Experts of a small language model: vocabulary 8192, 128 experts in each of 10 layers.
Below are experts of layer 6 (counted from 0) of a mixture-of-experts language model. Rows are named router (the router's row for the expert), gate (a neuron's input weights, with its number), up (a neuron's input weights, with its number) and show model dimensions 128-255. Each number is 128 + 32 x the weight over its row's rms, rounded and kept within 0 to 255. Numbers have three digits each.
Before each expert's rows: a language model's description of what the expert responds to. This comes from a sample of Wikipedia text that the model never trained on.

# expert 4
What it handles: Mid-word syllables of South Asian, Slavic, Arabic and Japanese personal names, such as Otaib-i, Kovač-ec, Mohorov-i-čić, Aki-hi-ro.
router:142133135082152124111134178167131152086073154207152128121170112141177139119187140144144155133126108057122108143132062154130178124086172098146185093113166098130134085133135191117174122154099162127100104116107139143093147098120089079114143165183154125097141070170173138160103097142150152150142106136180186084169110080145132134129092138152141180095166140123083083166138139142133097083065
gate0:090159095114091102118170110092104093119137120179055175096135109159144119123144114115144112143094130077118113075121146147145121165178125050198141144158154089144123116130101159069135103122143138121159146092166121153098137112123125129097119156142135115055168148169132196224103153163079143156125145115134145132168170114157155167071137143179083113117101134120144074154141165095158173101120
up0:122143163094116186146137146129091133109089154138161074104137143103100121090167099166181187177127072088117175147097125126165084120110066153142147142172169147132119189150177085150108177114120147156145168144130149173186115126129112124129092166116096168130187181111106187132172131086126130088129134099138113210108174139097137100114144141126151106164119146138124131084133120074103111170154
gate1:085140121104150177114142116148146136150141110116161093141160054130159154132204190079101103113094114134110155181202090159144106101082128127174092075089185079123155134092161084128126110164171154106102092144131072175130087122128085109120101036140137110086096067109047088172090109122157133066125127181105118123185171156153082138148167138142134137138158125111103159158111071130105109108097
up1:148121169156123075131207139129084105118185175140126090137134141153130102122147171132137100125100073126102095123131111135152100107116087133114153114177185113148138116109134087143143144157147120076142070170075114136116110120126120069065099070110152161107147105095131062130120105096149078101157130171100072119157153168153042154139169131113142091126199131151066139172078130098162127095150
gate2:147167126101145058092154126138071119099158110165113100123127164132168073149178137102122148178095154094170083092171150134120113173090141080113133078171111159163145158149094112097169171158101166066139131155123116115111103156114172199127140164201113153148135106136180136188128116216162179138145091101146160113146132106098142162115149163143158156141122136190026120094116142122140105132122
up2:168154104104097086079122182130113079152139119169174132115131147121176167107088127152125104161096154156120133115205039123164133099069163104094118145094129097142178090166140147079155094203130133143104171133091132153117111203118139147121134163127157167118140125097111109077117118145133130105115160103109105076135160177096122169055173097121126129100140145205145180065188158094127140116176
gate3:123148169148124117114203067168112071109116159155111148132144123139088087135093119091162062102091118067120124143172102090116137179145117067116111162172129059064141118171171132170141131137106150088126205196096130099119138073179139156173118169103143149132093119120123108106162110157088123093121152102118186183153100093074137113138149148094118107114144138186149118112083134115101142137145
up3:109170196105095128194173070091079091119151126146125103079113147139151064102128114157130097056110090112175074145095089083139171168146081062087210183158132112097106159157149088170142116142151166130129148079118158114112160092160137143178094093105150144128090139108096125124159120142162133118149138071119080138082070121116144093119119106117117099098104148163117165106112140104059080173136
gate4:165133072153150141072159133164109197136079118162098159159141119168105117110125154093137181115079147074145185098172121128094090107209134143118150187122160115139098109110132174133126112136102154136042117178139147117104057141104131102120124137101167109174082127162134161121130164083095144170162139092146155138163144172095216091157119102130145123112190111154115198116092114160117077180122
up4:164150063167168094082123140100143188146089127128098150137151171165132130102133127068100124154101091077134186109189127084095112102149126140099142107139170136147127115114111101147155119119099127141087121122116110084086116123105064136171117164120192064161143139142132140080158110132115169121138093095142153161110109143126183141125126081167171141139174185184150197116112069122133145192150
gate5:177091059108180160122157179160161171103116127144185159167150162151128165163140144105118144080125144100100127144188141102163118156155137106119123193147121162150103104081120122095168139109110094137098174107121110114118103165134147091117144090160177117158085147168169099172159100118139156136165104140121150178104069130112155175161165138118091164116143190163101153129127187159081097102109
up5:161141092039140213160138189135123183151118137114125143170135139191120140094202174131132188115143126090136121164114089137137117100148145163104131123131209182144114149080129161091153216144079104113143128090125153126139132089185148068182195085151126145114143127098193113136110114157153171158119104148143167144090102125127172146182073105157116135081173177067072173110165136128139078121069
gate6:193053119111185072089211111132159164140086151179082114168112109099105084063154115128152126095138158119118130090115129107140153184134142174132135163139177174161114120087090109105123163105135141111126105118125182093120107144168148209134089081105109120147105136144138131147119099142102117169161097118122157124130129082166104113115156088153137153111180208138135137156177168119171080167081
up6:070116098146150140139105122043132084082209182123150162142121094152101166175102120098137053148132153122088124137178140122127073100070100161122137073139052084108134133116156121139118072127119137121114155188135087109144164106081144164175110146080116088115085111124146135132106163127109116142090124231160109102155093057095127119159132154068113167143086128101080113046136074135182124110136
gate7:154090089081218179166118170165091204169135163168089170097154082134128166137158158086151140118091108069138136131123147135185123078085132149077117170096141112101065150114097199142067146109136125146155137056168131119116119152117142122126133133065162140127190138100080093165095082089108136131154165204113171111122109117101106135109144141083120063176129132120087149140114099144161116086185
up7:118142108097121108147079136181140075121146156125160133154161107174157130132117155097172128156126102124199092141126138108115137127118135134140058175102103105128117169128084065085102167089171110208165161141147100101131123145123162089088148088187109133154155127145137110206145094161117103110084112190105191162145141093164090097118157169116109136137145110096136205114089065205121103057127
gate8:128073099080169175113080133130167183178166131144138130194152151078145136153162164179171042122134157074084139150092086172151155091121138152159080160189118124121134110158122154095150070165109119132101145129143160084139154113140171142109148143162140105173128157174236125163149115123160136118115144151143157151079169087118118091087096056122140186081092144088101091141121108178111123149075
up8:116116141118133161117064152140134164166134082179150103138127149106196156167132152166167102155123130150079096121104122170174138103181171141123122135138064118119124141181118147146165068109138116070107153147148160058118105119107132125139130093112179108102118161199194099173112141171136147110135128120113085141076187108137100134073108083137073173090132079097104121106124055152195107129110
gate9:158135163120107113196056102150106074111083149118164118152124160140176123155161060124142133072118179140160066136090095186092098149157077169171122128142118054123089114148135164080166133160124178086068095128159173123155134142138097153154122097097085162090189123150122179155161164061107141100124147082097119117161144131084102097135094124126119109161124115063109049141134097067129075125142
up9:149130132143128131167082116150098037192087163099156125151084114134169168194110061124094146074116127164169034121067161155053145133187111158118105115128150082091077138151112150096129155151150112127090101150157144147110146084111090145124100069064112204071121144150112123186153178078101176059132178100083108118178134131112120117103083111106091099136117108100150097096148096071134137112178
gate10:100139118126122198200071107102180104116104127141210152103148112166110161108135156118187091195126131147107131097138118121142099137146077097120091111104093097094192118086104144114097149104146133132102199159127164181153130111154166039141052063125115176099085132120152108132147132126079129171153196180173144195099136119140118094193125186126162065085137133160142145120072114165134161161121
up10:126109078092124073069143119130078185118181154142091115213108088108167059140136132104112105119060129103125091130172135138130186102135174173196107119155157122152140177108120188094110104143111169148189084128139125138048139156080146150108133158148104078146154151130122186160106163144119119101105112123084072098143110170171194157078148159126113171211141053092173099163085123088132104101118
gate11:150158127111086140115084129146084173147124129195146140168120089069211102183169134156161083105090158084138122066078130130130181109152124165056147134127086102168126182147144141097150124112102135158090173102212110100143122131098173150126154130161153072152147108128077195156116115121159163150182167133078134136154059074179101114048081149122138198115144057174092145170114113103156109101134
up11:103143158195108135162114096126078199137163124134082184128132107088196200121156093106119153146142128140158090052165146125134168135161156154143135083138103146133103146130087143130159096079120153197085137160163148100133119128139154135127147140115134025126090105126112161131137165159120160137133081156124099066163087153200139149059127152165096160169101130094142120160140150073152110075120
gate12:148119162083158147091098106123144137159089153125188132158164076100168160157119145110172180166171125129094110134103113095161158095151138102118179100120173114142120096205174134159095120149106161141142105149106153173126129124137092112108132167140195082110117053154136118143111116113146082147131087119130132104057020168104144136094154143142171136128150069112107190090161133168166102155105
up12:070171172092139084144128148167139135103157107092130131160147123089147148121118063133168157158092080146090105139086150175168166109119150069150129096159126143181032082173134125178155136180088168100103118133078190153134140088133134105109119145190149105104166086097147131161126112134116100197129075118128127084045072147120099123125108162133191145125147139129096164108168138150124136150088
gate13:176133140104096063081132157105144094076118156158067146143111130144121207170162120125086090124192087085087144161114107120072174130157128110122105151113182106099091105144088164172174147119042108124163114106098128115053124139130112102159155133109070123103057142094092131128098191189125110105113126107112112133135099170134132167108129138180119130118173159111125136153149111119115078122130
up13:160146134101138101042119160195141162108117158169097169145161132126175141138155183174100182113181140087123115105123117152042136172161178156175123138111136122125135064166139195124166121096078117109101105152083126145077081110124130079134132135133093122121084097150108129187107200129085121128139119087176135106156143122092158132091115113188103119067184169077163129077122098157125141120106
gate14:132113103063126119118172089165131092105132150148097120187113090140128069144129122130153119163156162095116097159110135119135152085127153120097165082151172154120110075152109116182154150148082100128072138087142133100087169105111125183107113181109099148117170102093132066149122097191062149122115134151150112109151144133095138134069119089128129173122144141105113153136119145164142162146138
up14:164157164143097093114188115133137079084147109126082080148091100135183071094143107180153158122168163114147126188170134137130115156197173104108099122160098152118150161144136154160154136107123103120107148084113058163147107119143151096157153160152124146141093115169113121159130071135058165097137120093174124084093121024118136224086124112131106147096170114155103117177116184135152128093130
gate15:155154170122098086137125092065173134158088154091165149115090134158108153154127134117143195175134109092163089175125098120060139129084205140159115127094133138104165125184059092120186139163142147110193104123167145151209158147122126133083140194156102158123116132144152113187091120152187144097135105135127160186105094161137152127168150127184138194116210105125127208126090149124096128208109
up15:169125141123115127137136095050159144149062148095150142195184130124121128154157104143132151162123126091126059211068091128113119108092184108147127072115143144118128124180065098128178153120066124113196121096150148202117162146119122141094164191191123163127192113110171119129098131193139149082176102120145103137095086138120111155169137165145134205165194082129083152137150131136147189159105
gate16:105150088068120149161112133135148109122120145138116152151137115134109113095159168192157206101146114130098075133121102144147127080088089147100113110117140111137152109142151175134109149151068137150123101135103123139121176136203149080179094068082119121126076088146085191126152128129122104212154148152182102182147141139056153108117158078087128067205138118063164089101169095185127113070117
up16:118142147072142100118109160159092221100101122139098176136131137121161108070141180187130181129112093093106085136100102137128136149155050119073179140126149099137169112175146123134123130187076107185128156122117100122138161118143197151196069113105127114187168133112122170089188121126186126204155122130167113155162128118095110184170138134104170067133140135110136076080140096141090126139111
gate17:141102167119122088163162107128146087159132139103084166101145049121133153141164176134108132088178184145144127174133114111133126146165134116106093084133194127186197094110117195163153144127144144100199138093093096128127124145170161038136152137076168128108160108133152179157153129130105117095144083119149082085110127107091148112094110119152124130118170186144127064126145122154109142094131
up17:171156161098095057126182124077108136152116117134069168120156167120093077151182136104089111117161167170124114166125124140147133143131199120128124108128177121176149095138170156156143130158124112138185147025128106147139144153132172123136150191117175162113118163120122185185144156149137100087132078075129109092109184110094175126114085141151129185105176183157181103158155109152105183148151
gate18:111171133145153146175127109082135135109086176111104130119130068147113134153140134129145131116149103108185081102094125141112127118137108110125139142078127138148135095110086149100103103090175164149157081060105151164151119157076130099109144088124087189098128114101175078178164051147133110111102101132166189088191096094186133094111161139133140131070144095086119130166088124191127134095134
up18:123147140137122171188135159115196109146093122107156187132161147125179165122152054157101154070180136172144116118151087120146132109152171088184141143094156116177127125078169129089163129072183117134118136083174119118085129121152125104121135094115099051086138143099094130127128127059126155114161080131132179091203143155122137117139170142188105113107141167149179130151125084134150153113153
gate19:136067140175137142159103140161089150127119131160201111111143145118101186182136113104116149122089133117142107171114093166132160128088127050128147168117108096104100129094157144253150113107073155168108107125080199119075160104069101080175149134123099108169083143155130163108094179127157085117129125114108162074163123127089152084145148119164126131120109113101102149142144099184149130121108
up19:110106143143168119174073141136102164159154150187159082111136142070142163139162178145111121116135122096125139159164088096181123130083158074132105103092131113169087155080176147215116122139113097120130116111150129131073155142139110067122144114113137090116079134176153202117129155130169086127133093142137138076126178103098148133153157121111155115163100189091120124155123111184160116133114
gate20:164116165142133146157159145170134121091136160179168103117169124143108178103175166148109119087089102112173162136147125128104141121113111102166125133124171055142207110191124128148118084127151133120126155145061131167167154075147094077121095140152135141120146059155094130158139096145108112096127131196150118062099123131118183168138106183083193110156130153044133078097137177086141095158111
up20:161139118187185183122102202165179183116128126108161142106187134168094197144167161139076163101103144146084099131097113123128127140125148114138163132100131068084119093174107112097106086130117115126130162151093189080206146094104119096105146173153122120137142109127135102199162126164088169123138135148146124070106122157140176149112062135101150086135139140120162132106135129132132064146097
gate21:157118102115121115157145170220116133137140076116145203105142085140126144106139110085152174135121120106106061157100121159154095099081131148115119161136116120129099037153141164075142145111094109164127178164182117131103049100100100145136174119100111176109095063132132096153095088104108107141115116110080162157187129117141113126165141139203110112119124165160088112116158146120154122128094
up21:133087126086116121190145149203091135105144117115119151116130076162094167119155116099098167090133169123133096165128189155131053113133135127114091116133101120105112076169141146069169129116063099135122168150155097115107027146140146143174140115110121130123090109150110134169064070135069095137145116152063149134180124119135117161146125149178116134178129148187079097109075115071124142097078
gate22:107148128109165184135097111199135156160207143202163113188139121130115124153146125100136084093147164113129111088128112097121112194154072102146114209148109141188115137110122088089083089138137138105120148154089140155073070217108143110106091147153103133141084084125164142088111172135122118150187107112108152152130136141188191132163113139094185132042111155160135108189106092132067101152182
up22:108154112103143153178125158143080155135157155129172102153178112103111162134136143118189112109126174175145155103183184132129156196128124112112067167107145162192120134107098050082110137162093183128163168103095174174094090140107175130091111112153120132129143098148051138143123103124131108206187084153124157137122163125154117151136112108065169139082168146134060068129113105066102080110115
gate23:164129120132178135117156131082105152126089123116141160114142131156090172142184152102100157087169117103142159073203104130111108126193139186095148167107141178105068073162145131151094098116074068114167090097121183134085103146121191168111163141136200117096127100127207071153141139143111178184169105131093181164120127163116173143136139110174116079129118134078153150163119163104134092145169
up23:169149145151147142152137193115120080097119148102131128112173084138092161178166112101088146131109121126126131137181129123159094122128147107068136137107112156080083156140162127128116112126109119111180175108114154190159177148077170124127115139145198071075088077165165104176128176143140155091157191173135133142101148140101107114122123102117116138118112131166114155152116132147190125141142
gate24:103079115068109120115122134156175139121118132144142139191122138109156102150129158133117190139122134127099134134160184168133216155147130146146121174146117173067098066160171096101218143178119164150114131103090090120112165115029129169112146119145118098131162122132125104120168116209088091138068130142093128130145106128132084088098154158100140182134151141087145159083172118075144119136125
up24:132087152057083146151141181136116140163162145128178116122112144084114086211098145117085161083135120130074085144154162161115195154102153129116127155140082138104119111120204080127150165130135171118130135111103103120163175151044087152146103109127098104135145086111144133143117107203108109090122124111112135086152108108129096102091161139102132186172153158106132144067162087080179098103083
gate25:110135114141137137141150117130148106146095146126135112129140119140075184107087171120128141094150113142027136165150120105126091148151092155161176112104098083160137124127089067120127141065072106091122177131156142117127143168127097099093152131141083162138133171118134125136070140120039123098109156093143127112143115119082100177155116158134110133158179168131111123137079084153119108179141
up25:138135095095131174114130151139102156177029159147104159102115129112103132126148214117136116139139112085121122143145132126138146118144081183130182093087160139163130151114091111108145169086050113108110137171128134114105129116123113158123160103155055131129164125111165177197076138112098149147167116061137192103106115077111095106126126147138108127097155186094091070163107122115133097182086
gate26:117135165098150127135072080191112073136175110171156187150134096073122120113095134152118135102131144069177076144165119151072129161122185118082166153154116152071055157130173173126127121133162183116118154148128132121081161108149111088160084122155123175092117117190157167056110180184132125129129153123141156117152113114129128122085107179138171085132113114102108128114142088181123125047126
up26:104086157090084115146109136186106085117167118145144163160122124071086149125071140163117089103158117100151079193167093133117149186097180060065177162150086213109105106118150134162098173124109177100117104110129109103113155123127119080138089120145171146106158146128133151071147162143104118123142125087131184120155108154180144110071087164142177132123116130146095089123202097147158135045111
gate27:176160127067161123151097146147118077106157169119177141103190106100174094164132133096130165117116071118153184096143138128120118125133168053065118100204108144156111147099170121168203165143121133088123154098111058158149138114092125094171088137120123109082133125105149123124101127151151159135135172085173162103109136118134191159072111096082140123054092168178163160123177147150083169164157
up27:142118109122122154111078139086134102128124124081189150084175141097126100170094154097101197183101155151107180130137136099167135152135235122091085139142074163083153181119198147170149159143133158135156181144155085146215173094124111065113156142106148093105097111104144103088063123136140126073130158151135118104146136130147144140101175169095140143088165116156164149116164143158092188079122
gate28:149155109104141170107143100163106149153162152127165181103149148124096080156135114088172188144107114126137088172142139187149153123097166065134146196093125200104168069136105143110104103148121140177056087159122178092104143118134102125111134210134075155124165086084180093135158082191112122115075174134100131198110150166066202144124148101112158124076183101105156177105115169140151127169087
up28:116108210194186063139096097130093104128130138119148145095121074108067102155151149151153168128150113145158154169100143129131145133112131135100191126089165171122170100109117097100081107143120073135141147146144121164112128161178129083146079091085119178107148092103177124137143082164139124116090041131124139163132118134143111126089125123168112199102134100184091150104079091089155124170142
gate29:167152177137149112135143176083109106120155138128139169110122152130136168133192221132143080122102149153120124123163151144102187108158171155150117142087092128133191148121203159135090055078172148101172142125090114149189107201088164132134164122150126148153150085136164132135135127125180145109084160141124189100154150124142129158111117162136082121126133101137116100166095166098196107151124
up29:053148123117154127115136094099120107143116168144087099121115117057115095076127109156122166131148199129158119120091137128101191145122155129064167106118203131173165104155154151164160085097114155144097086143165096101062132105114179192174132094097143135169157132081107117154123100121147084114127142076127136125146106134103163179058147114097127127085195102128076091104055051167152104150109
gate30:144105161168209116068131108151115109111171164155139138148102087142165088183213159114152123138093136154125140104147122145119085118181134140159095089172093006176114146156110176119158117102121158114159165115138118114167111122175120137090088106166155136162180150169149120184075089119121156135101159135148119081109193116114090114183151102107115156136146106080117101134147182141187111207100
up30:175111183153187147070082145207116134140207164146115145142108120105141148168180181167153106145081120127142113117123091102154068139174125120160138107140113053159106133141150137123112124059130178118116158118135137083159088144183135115070120097107174129135158135159149133168094099083057184154140100134117135106166142162128098092140198129113083178096150119122125117127136185153143091165116
gate31:104109100095149090113087123122083131128115109136121097128145091152126115140148148141145105123115070089120145064113149139160148166164165143167143081161125191095107138114093167146100112179121154021115118136105111122177153131155138156123158111110145117099111132130168127133098135176188160104137040120117146171132170173134139064130091108141099146147146171068114179180148130135105092108106
up31:076191139106154130115134138163084106182109140112111099119082163102158140111199142128141109131116092108009164106111119133166098103141144147100129130115115104133160148111140173115105145199096103091109151131116137048163191062123106076156109138116194192167179148090142144105106097171150126136129115093134154198091174142100056139137076146150129120172123105138087113105135119144070062168111
gate32:162136150116125121034138118127195185145120212120070160188103111118162169154099162158179154067141111082129103119141090067079068154096178099136079104122179077110127139128136157084195120113144133090187059173145131189118107185137077134083144172059146161118128121156194161187139112135094129100098105086135136109134140142097144160118096142146129124099170111174152103104086135131108111147106
up32:106148144121132082126050159117130113132077211080107172109091094150142103138099086152136155100146105123186112109155132104098118152157139120135114113084208140093092155111129127147117157123194120110194165148091223133126152110079186119113096153108102139144171127182097052165123105142149140121130123095089157182128087112109155114107132094141181070132104090167109152171130167124136129178193
gate33:147156150115131172167119135146137158134127147110185089147132097134122135165128226112125063139115122109120153121112120087138115120090165130143111188124125127166181153159198165102133106183139135151148105144103127143146177132131104066084099145160183112111102159125130191144152115083205140148165112085127150123116123088115083145104132145122073168081162164104176120130172116077092064121125
up33:159141199059172139185140199107059152094120145107207174189108100111086078134150154097119084141134132143095131111095161110140146087188140133132135124106108135166103141098139138143101094126168137177128153120107186128074132134130151166146109137103182150113100143129175169122157149055210112150184105104100097142126097128135117136155130131177125167070227134105173094127133114046126140165131
gate34:126107141122150142133124143147121172096127137118143111077163116093159139204099104122162150213094157066091093142172103123098163098105119204072137138174152106084171118116141137138102129164168139120051090184072089196130166104069103137167129138128140158125125114158121106176113096109132120152087152115170116113130215155144128107173072131109118161159151101107109123104136084127125115080079
up34:121064142130189152100139132120093133115175143083131063065148169142138164179134068109130174148075140074141126146182192146072109092115175132120111123155157124108174109092166184184176112133177111128122092145144090204062145139133131096122158107130163157140159139146084112158162097120102135135095108125101114129153148156100106110137119137155115160140126126125169171103128093107082160067099
gate35:149104120152161128231120082132127123099107116176175164151121093101171106121120159175111134080120192061166131098161149152109157130108116113190146120122109043161128130138093192078163121132193125168151171140085102157131148152089166093102113184112101193126161053170108133172106131152065163118142170181161189067164097117144111126168175159113124118210089127079115097119095139112159137123110
up35:138124168103124076165113164085143087096135136175138161161090101144128133106163148170150117112129177125154125113149167162065138132145158121133129116159116132163102089138089162093125182170147157131108134066079121160141182138155144094094084146102098138084185066134113143146087117121094163102139124131113179098112155131122154134135140152115111140152123114070112066144080142174181159048111
gate36:167127137078145153074087115157088142133149116151160106162150067115197137144163174185100126053129165107125097085113057124123152106065149156156145094109157093134127120087132137079141157142120120066087162121188152166123131109173114112116177143184093119112148028177096127156122092119143177102181120190167119090144117146114116157093093110138147138080220074134097144157134092154201091101119
up36:142160133040122129115119083181143136137135134189169178158117080101189077122172175137131175132145099034142133103119146181107129096092111176196146085111139128116138105147148182105160146153141211085056064123149109137089110054150108106163139096158085134092162077160102193126089115108136159157126122168151160109131142123133133138126141156097133122084158089115108118133088157139180130125138
gate37:093159113142122109188087175110118131076069161150088118129153119137153099085166172090204163058185117099145109099163111152162127179141179143113064144087134115178064189106211169083108147146154200098044091113153124122140102116094153169139135096171096116086090042125125146098135110136146086144130140127104117129166101066146143121123157151161092106109162166121112131107096123123159085112091
up37:171125108124146109149165100160110118163098131105145143136105093195130144136147108148095083145156164117185118108069134065109177111179077090090168102088157167132124115150073130134172089121165131171144139125053186102068178108102135153091159174095163129170173150138141115079127196140162128132140097115166079195082111151065148105147052147143124118165102094144095178143081159113130153192127
gate38:101148151069130140109130183160097083179126130120072163174142124087183147092143176141198117103115099101100120109146084222136092106141111155112107088102205124163155125128104144098157212099141159116117143116104189106087129121146112090123155068070128157128153098118118135136172115088137147140109152115154121105123139119095108075140068091128124168144185136124135083165163167066132076114059
up38:114148167112054111198121149126140130130086122165143132156140118154122144123225090116152153114180138153132140097147110130080040201201157098116121166116095098126197114120167108142191164108179158080126206097114117146143122143067094102111078158135122124128153132122125154155115087082134146131119124108159123163112140137160095159158094080095123093128115124163128077158087127129119134147110
gate39:123193089107152185082135215101149209096108118181129104117188119141167148085148087075162094141147111171135140071174116103167141146153152189142100150093141153202185123136127139070189083104134074156173126123142137155124073096154119155069112163088092112096153079182181095110163084153160190114099138069079168109108142078165163123102095144130122082125161123139133089187095090070154088138108
up39:118083119143138134147109115132040164103097128127118159096206160098128081115126169163203167114134130122110120076158100221129107129114171167096122137140120111149124058137131151073071157143141130065077142155103104139137175128123133123150114129170096086105106106122147150194099128150153077135084150188157098130093162117146133078113085130119146197167181134104077068086130149120140100176107
gate40:093116159077167118134133151147135157092097096150131129171144135056125084125142098109173136109104140158141141170178116179093133124091120124103124133117139137147172095091147119125085152209150126180167077118106190129137115185138122128138108122126157111128175116117217111104157155118065121137168132127085094124153103121124172100186051117180156049088114146134090096146151162120130060110108
up40:118115179099106127131142169101118122065142109133134130126119144130145159082142085157133090104114118160108187110151094096078149129111197168149064116130152138204174114110129102125126168122159112123169128145116141122134142134126123074096194137129137115125167163097169113107103126096095140078171131134163158093127066118105170058181045158172096124135126149122096083135117130053166087083120
gate41:144116113156135155138104154151111108147142124125156133113128159156137134153135149112137164127149087109082187145125088157173089149112094209087158186163152105124088141129149173038120162141174101125085137097109132183093145120071142087168154143097085091158136074163191027193141049141077112081091109125170148084138165113164116122110161087094108097092177136088121092123131122104125069163088
up41:115150153142140074130135131135123081106134125138163144076187132175172133164168164171160117117137096098111198131150088127191095148152130165101125156176164081128111109104183197087098156114147110134125144087096139177083214100048147093199120155109126096117132060141167094147110053119112142074095119117182139064139169097131097163094090099084142145091162127067134111176102179104134106106085
gate42:139129091137129183089172090151111179070121152087207123081149117140132169111166106109102130105120135070189133117130158119116020146135118113106093187119093083122106109189131157157164066149056178136170150101099103142118168101109143138092141122137147150157083099135126143152129111120148123131097186134080143109172123157112160140091132097154131162092141110140109176071165095130125116082140
up42:169133071099115118093145107135070160118179158094152097088161144143179115131177137081099127079143095079168151095137136155165104121126176190087151152104123128117110094133150123140140084157094145100124083112110080168138223060099079143110066107116155175223143081186114162136161077127159125158075211112106171140151171161100136103140133080121166133099122139131094178093097121102145118137131
gate43:079131133139156113137041147165142109180102153100143171106155105207170169120125129157149140132117133164166171115134192131149105158113177197074110099081139128080110112143128108146146024148151081115078163133083088139083143118170086105167103104107135120093100150135099142087101152180136161191106056098151132150180162168172143092113101110157128106133098156103183132129112131181108092138152
up43:203118176085099136130096119179132130120146166132118098127080133152129126160047111136089078152090107140181158147129146146123124056102135113136094102126132131146103134124105089137180116121083079069103117148106061161119092195140083117085075151123134119092180172147120117140134096160081162166142112055134081104099129080171124101105112068075158091200086111079147120111128051146155126112082
gate44:156116165130114143117128150106088060128128152132117140129150070135132172163104116168108092146167111111092113130129132107089122102087100147086150114134119193151159111159190183093159115132174155126133120121161130113127169101146102092100186109124177110148103105063108140092144153174107132135098184134131091099151114077145144127068123150110135118070082088201114098143159195140138185065201
up44:109095127121113166145173174125155079139164175121117154107099130154089167096099089131115105148193134119082140132193124137174139128135131094091141127148145171163111153144173158140148141100131068094167149080187154044126147054158116156110148128133161088129105158105115166111139125113086131151078204109156100123099143134136135144102101127110174169139055122255129115168142183111173187116142
gate45:092154113076112182134135132165111100090111131099103124158114099133121197117148103080156140149074125159163147134061105128101136155172137079152086192101138122080117090126123168143073127122132150181089089159107154140137132125120128107187117157107128169194130115117140162134133182169111116128183175135133153148165165142054131097140128170130104098117103076104136142135137130144079085147075
up45:170131050102081182070149134141123153151118136128096119129090135130098168090154142127057129112066084135132180135072135168130144154196130145162129110086165154152093113037137162136087100108112123140101073138132165142071103136153167108146156126087146139164153149134105167156086112152119143144214144110149118127160159160086125160094142117146077126107162123142134168139165105129100086152108
gate46:083143141125147079143095120059099136095079151106119116178128121189072148186080208104148020087068142148143157082100159147087130078145157161089144092187147142113182138152142086151080148101178169132129099130070115132092090102098114133136168154144094156180102168150139146117064093136134174152118141139164130136121102126102042114105146104081164085077142163094107107109105149173098161157165
up46:121111125157068143135134098080118116124101170081156117104127091117122083118067172152095086113095162155159148136094109121055141130137197114103179133146135082138145144114136073103109157091164166106112149169163178178117100080125110134069083143139110202117102169140109118157098107146196116154133111123127155101182092160201038117112153088096112114109127151191144134153055151141079152157136
gate47:108171037105120138135139077104076112151066132205147124099142131111195142095130156181135094178154137118104132104097102096164042112135158093137142110135164068093112115109109127112096093115129167189118156178090124073125054096082165171114127125135139074121174098104077126097130139183166132135124176139130225166107099123190118174211141142083119091132172047095133066156150118098120125095125
up47:153145101109123159074099154090106146087081139183156208132192150179149209167154158120146134166125127120140107158068140101161099043132170131099129173148135114094127071102129167056078095134161128211127134143136158096120160097105107129133116121079168082186098080140143110173137148098118196138106186127122190168106132181162114095111184070189105129047157109091108117121158132180111113108136